Weights of a small mixture-of-experts language model, trained from scratch on English Wikipedia.
Training: a variant of SOAP for the experts, 512M tokens.
Below are experts of layer 5 (counted from 0) of a mixture-of-experts language model. Rows are named router (the router's row for the expert), up (a neuron's input weights, with its number), down (a neuron's output weights, with its number) and show model dimensions 0-95. Each number is 500 + 50 x the weight over its row's rms, rounded and kept within 0 to 999. Numbers have three digits each.
After each expert's rows: a language model's description of what the expert responds to; "gets" lists some tokens that make up at least twice as much of what it gets as of all text. This comes from a sample of Wikipedia text that the model never trained on. Tokens count by the router's weight.

# expert 58
router:581580430571506491464571489486491461500468466492448502589558520536552492498499493511528480431491415443551536437499550504561572519513457454578482481608566510481497437430556543491527544571438454546532442447592517455456558496475524607494484567540392449473471560475506401549421483614498492487
up1:491493470480616491608535467582534520548503439506506466478532607534490367499520436523585585486449481573636437437471535531463513410565422498510493506487478617604520467570532505489497456466424422466532435457450503497492489475449500539501528554520546504502509473543515451486533522541567522449
down1:539446437504569558551514476484386551589448416511492437399540519516344550502501479509430509570617505532519506519520513467536405455488542495415436488514463575490458529471544518455566515480432495521500518581494586505449537457471487505468467461447500382469487544527467478494563544529475569426
Common short word stems
gets: "art", " end", " form", " act", " play", "eat"

# expert 12
router:403465470544580433474581630431509463450481480565513447503609549506519489500498456523587497553564535547488432490507463589497483516523540520514390487544518541477425481503560571625519552513379498579495441449519522454566509410520471493541455524534473504498531478520525457561400523511444517495
up1:393418453471492455523502546425478516489385483577479548559532538524518527579514508486405444519470535541529520553425516512485460546478560553434500450481499559485500371515465513463491642561424505435526460486459515460450584520583488541539460486452493460538580402537493595538496439506505547548
down1:597491491446502515500565472594480510557472511453531531525573538458465447402555540457599610509439470513474478446538485508496612573560579491534501528373493438530511460479548503447575529433547451496390460454491496475502497456515471474447488583477518536406534493577424431558453480546517454507
"er" word endings
gets: "er", "ers", " and", "er and", "er,", "er |"

# expert 35
router:528499473550555547499564536395568461520621460595501546536571494522547487436415502570466495434572467445480568441525496454465491514506509495514456466537465544417459484497518553484503423578503506599599534547514520545499549455567542530455538465472460622501500420587539411470478483564418483512
up0:523516551490500565533529471481579410502561465483434545439613515473458359511481452570520539472505536426455564525536534534458510431428465503480470543559434537466441566488418575465547540559551487492566562541537465525526559479517540516471449446519401485501544415632501499506552502471459543413
down0:475391557483507462612546569544456526477575467468520532472511612544511598447514521459578450519572510522497457466488502538468527524534549503548572499545432494473413406477509513459467483524544546447468523569493589531557473530572587531450435589502501551510589498474426543526460416406470553540
W-initial word starts
gets: " w", " W", "ew", "W", " new", " final"

# expert 54
router:535556455608518552429539499501519413462510419468490484511578552528465532536345447508591502524557485501530441526528477507611484587506549508506485430506596598514524473488546487560501537570494499509552538436590504474459542424605524481450532468561364517504513510532528526492483522571461496485
up1:440426515576493547423520512553481511446466525415507492507517500575558489601426449413480473555556435466470507605536521514612604458481478487599473503510462446564575526454607462474497553542565536544499506492590537492500383545502483475525501477521454506438455463594570516541504485572510515530
down1:482469549469422439515524529536444530479464537489419480525471599392573473482515493490456532539461460579428487474541542481507526412500471558447439415542462472486575508571447466533625471442497488437441480538498518466368512433569492377439469537516552521523464463521483539424494538468555565423
Line breaks before bullets
gets: "\n", " b", " n", " B", " co", "- B"

# expert 63
router:448509564455512492521460582495522490467513385603461411579519509549489520433417368503528464409468554491536520466483527560546479496473538528557489534514527475472475511502543567444463463566429601471488496412497558457530471503604513453534503500424389572518409420542535476451506444522520554513
up1:488474606435450460516489506500628459438558429527419461526445504522447538420495489434501488468521528586563481489400525506551453543501495482509604427497405513524534550447612507562493541534464518530560461442556521515534423475457519482519498536495493518471561611475509522526571404515478553385
down1:435484438590532563498455508549467454489500481585552510421516471516466436448517522486523419436486566466523444550560467446527514542406444514543429531530457545518501466536574427576492458481398530470561510475414519481417571517514568552567478531529626518528465388531406515491521563526496471421
Infobox colons and ages
gets: ":", ": ", " | ", " by:", " (aged ", " (age "

# expert 28
router:495414540537505524387482525396542489445558466575536425508504503501472540484427521556473437597505495469565435409492512477555547480517632488562501474491574587460457412449458494458555467504440582537464482461477561491595461476619499504488491518561520500495523455488580506460443557562510459438
up1:468508483498456579514515525429464499440508544450484440481485421499468471409421423430453539492496479484576541477570503491419526435509544439455466553575444467570551480517531569490586440506389502431508428537481514485528378436511495417471554469506462559515485628404505451527550472564518479554
down1:432497570419444471586501463530452426499367492557559541540424515427471389535452449558478524524524460525483585444494588460534484498476502424436551425542575480520502509471504473538555512494493576518531490546493446456492488570606547560444500496522457490527476506581482571440454614498535423509
Single vowel pieces
gets: "i", "a", "u", "o", "ai", "ma"

# expert 19
router:518494417512563440477473553381525541505540519546477416509511552533528531403474429490497460516530507539494585442478451546465512494489527595549439419501555615440449393495497536524549547508543459555513475496457580522583504405520497546463575503611522450475422460480432478494457614532497514510
up1:503496471563429569461501413463434511469562475496403441460469571514526615448507475431493533513475541496457552641547425458532547598498484512474549464525499514520507503434584452449453486525420530464586554469436447481582471443458499522453470532459493476516420426495482429522384450496466558535
down1:486423576514475451511510458366537467477508425461448531557485560508459589597431569402539475566556459572442516528491452491477443534520548529501492495500420577458499526500496554490415481558457486468459569582515520560516516468528519485396533425559555492374492565420432514468505446462487515527
Plural and -ing suffixes
gets: "s", "ing", "es", "ers", "on", "ed"

# expert 4
router:524448512511580438447519628488527515448542482501491474500525555512496503484423468547539479473512520413599518537488521530571526514493542552522360513566647514471461434441519530519611524512497593559523452420461519434509437467602492552560536502525496557543421499489479387468462523540475483502
up0:444508472447592555455437550519551494492502484460554587543487533550439595582481461624525539499530536500531550538561527535583529463467514500527493440520461578482430483514495504507464428554418513496512406497433503499436477504436545608539573455398497563577543456481543463524459574562511425578
down0:440529503521500562556500578534449588513439550493515457472541454504605491460462494533447477542453467427484555424547473525448526529600545493447523511527496599478552415534513499540485504434517441408431521518483438558436359515479475520563516562538559470390451529497493552490514526453556611576
Letter A, article a
gets: " A", " a", "A", " an", " he", "- A"

# expert 37
router:555500505451509499407532517481558441504603476440452473521503495496550512486376453557501395537514467497511551490519519498461544561537540547524490440537603631402431395430475550588494488572522534544558472520512547436510506464546591473529575494576523525426457475522494455494528601511460520542
up1:498537488550489483474534559534490484482474634467364528492434534483464604504576462514532505514461504522518469565526529457450536604467586486576481518511508533405507490435449531479436473568515451496551453523442588508581559503534555617550530600497480543519423499490555528504504597507506497608
down1:481505537444502449475576431470433448435512492439445454485578498506452589551525532413470484540588414533522457513568430518498569462453534481589459461442582551487557497429397513509536447510483436579519473536524516498490581497472442492482477544450445523603521495541582621517419457524490529575
Short se/ne/me starts
gets: "e", " se", " Th", " Se", " ne", " him"

# expert 11
router:487456500525592524440488502411549517469571406477522530545557509623471541454406485502476435426455450542526497477512487494520428524560464422543484464473438482515545497500531469481536457522410586567544478508467514437539522475571633490441585523495455485532407402479461521462500554615440532523
up0:524385441553503475522497510465480439567442521537507524550563509477520537496380467519424524383502473469537531462541557477468507537526467464613430488558412420488587486518504509471492540558420495477497530502417623476547540583610518576463565550503498481491582434464477513533580491498559530498
down0:494500488549524515465473469512508564538407611465539473460556525541596482491460519396440570530577394491498440536532510523474578503508515516395537383493411509518605445454511450504496543465471473469545553559478452499573556435422454474543476427429568479459550529424478547483457467502503417480
Consonant word-pieces before vowels
gets: "c", "w", "qu", "k", " W", "at"

# expert 13
router:467551547514531511473512551382563518452527430515436428563525539548524463453474449546471495492460463460490476547630550506595501555510552512562448430604509537423438423419504573512526484509462563559573495467544573502545421530516499526410523519488421531529496464524443448537522545569384498469
up6:445549489536504508540530450571557529465620398473456517542460475443544540444482448475469454468494462517510511551538581537519473557530490444523470479549412430441496552481513510610484527504549557498499555395499571571535509528528462519406465589467549510554505464480491418550387558639545498538
down6:496587523457525589436421573569482467493462546534534417605488536443502513531555365562627493486431521518462452493496472554547529610470476504518455531542466484516459479588537529518493533490568512406414451455579459590528512441455495535493469541573451543534529475495509465499453496529555419494
Numeric code punctuation
gets: "/", " | ", "-", "6", "3", "°W"

# expert 48
router:426589490577543434433486523357504546500515412506451455525625547546578510475453440534494501457481472483480465488468488540472564530566539564523475416582513491400462516501545470498496449558459576549579508500516570514510454488544456519507586501467401564448389463541501529544530468523500508421
up0:555576492550488536509389624513493506493502462501532410517540548556537488440449534421477489627517575493558478503502456411368561567523487463582524523498453515499446511504538474532467410501509507466521461460348604535524507417537462540546546537485478506498509539499519454472499470520510422574
down0:492535403442523528496530580465511512519510435631471437502441523622469548556570444409487584455526461435458468516471485504509450440472504475438458540477562551500525479480523520510605509545458476405542475494627541558558488473381476469520460612559521459546540528505518496416510487462462500493
Table and range separators
gets: " | ", "–", "| ", ", ", "; ", ") | "

# expert 34
router:468483507454541496502545488516530554440538451517453403586581500539444512468441486538536392518505467496518487512466504499456517615588446492564455469490496541445419331507485563513547472516419528456534457489555516460541468408508646530516487500583515547533462440481480487463595550520457532436
up1:459415550519496505512493474516500467497526537472399525502575374513411387462491474450499557489513431511473454505537556429437619516477536480542487427434508505486506567534525444470607374570522503500546487445554499550415489471502519519544449590454467485573507480439404416502521538526446538529
down1:457520481494523520440502503561499505496486547513551510529442443470521517459462488463505498428490494633461427495522485491584489448416503422483503455458526386510444545453457518441505560505522483514457580560557522503368631421460489389468496604380494557493592488507468435481441532518495467480
Word-ending pieces
gets: "te", "ine", "=", "e", "me", "pe"

# expert 41
router:469551504508516430455543534494546524418581493526450476557502520542533465467390492445528457477525406469538394455560554489543553560501522473505471455548484497429419456492486526592486442540450654480460437408553519470552514465639544473475504520492539464482523488462510417474479508517395519413
up0:513527493464538387514470476611494549469484501478459564557479474474615510390423460479613516477452414530475489430447514519522429443551534474506582499523584551419455448499456493413545511555541520517503472502528511519568554524536480425448460506474447425494548481411475482553469535542408400548
down0:608482472552499541515410447381523506539517462622526484446475490534514474555560453525452478524590586487463525433485493503450490537501526541520386533474479508549540568465555425491510488499455456561506517419480409452515402467471554436543447460552451516403513583505414475500557546451558489434
Romance particles de, la
gets: " de", " d", "é", " De", " im", " des"

# expert 7
router:465448478525555470528536518442523575459566491569436515576601530571480474391450449431421413503474521488527517484527507489473565522573505518513508569499495537432447443476462592544584424534457497561485527504446594445616459382506512475468515583548533547489473468533435431487503464529443542555
up1:521455510527514476527562476487473496467497544528581536515535512526478458591546474525536543426470469472517561580485543552378558486534563463483505653524569517490546488422534527488532594517423510438523518514418628487547566492502599551500467478431553482469492504510496457501509414584461574617
down1:438492495509403519477541496527599454525432548583469462537493545457478506520425512492571451588559443524508486473443601472544616509555556491553506505530474416441496529536402405541535490457579538531522466526587492543480468507456452480478610505487468485612416560452468569577485445488494467498
Past participle endings
gets: "ed", "ated", "ted", "ing", "ied", "ited"

# expert 26
router:451454465501441485495593558506564504505518421531488476563625505588455405416403405539545497541490442511526400464536604570500553532570570457506394465538562596459506496493569516530484423536473457518518539456558540546458468494588500471529492534500455545530496458498512482534540476549524529429
up6:549496549408514492488449603401588449463493523475483418506516410468419455587525498489446464458475583518510467474429526491449535535484439517533408564549477492466459418518458540525432487448403496535520534509487486491575576494533437474480492405537491441461509390493429462431560505529528585585
down6:541472507607473448449458440521417445500533502621457538512424486500508505460534485473512560438530459463465608516507524496381410518460495514530458487528539577522473472503460497435522565507557397444465478482452500572493467367504428476407415570529529537495552510543466577544550464455524430455
Table cell separators
gets: " |", "|", " |  |", ";", "|  |", ") |"

# expert 3
router:516569553542529469428549594469478486450523454464372426563487524499571580530497460492556444389527453407510525517550538513549507496465594588595434483575615492536470492403473534536510503546544559542511492469516475447565487501556610507471469471431469459546445521508508438519455459506450482518
up6:534503465500542601435547576521576469544477443489408515504527613538554462490554534510519578468569512540494476557474435499553468460489550528549423492543604487488473439449406551490552497515523496563560537441545524505515605549474510460516461485478524448511490504574464493434412445370426608509
down6:507529418448496413476495502461547503483491470519522616524516477513486457635559397391466520480520428567445539441437471468428485471536515555562442500420528522428388439450543507544516461455431483500392492475537545516498493547379465503453507480455497516529465484489558527425567463531569440495
Word-initial after quotes
gets: " \"", " E", " I", " e", " un", "A"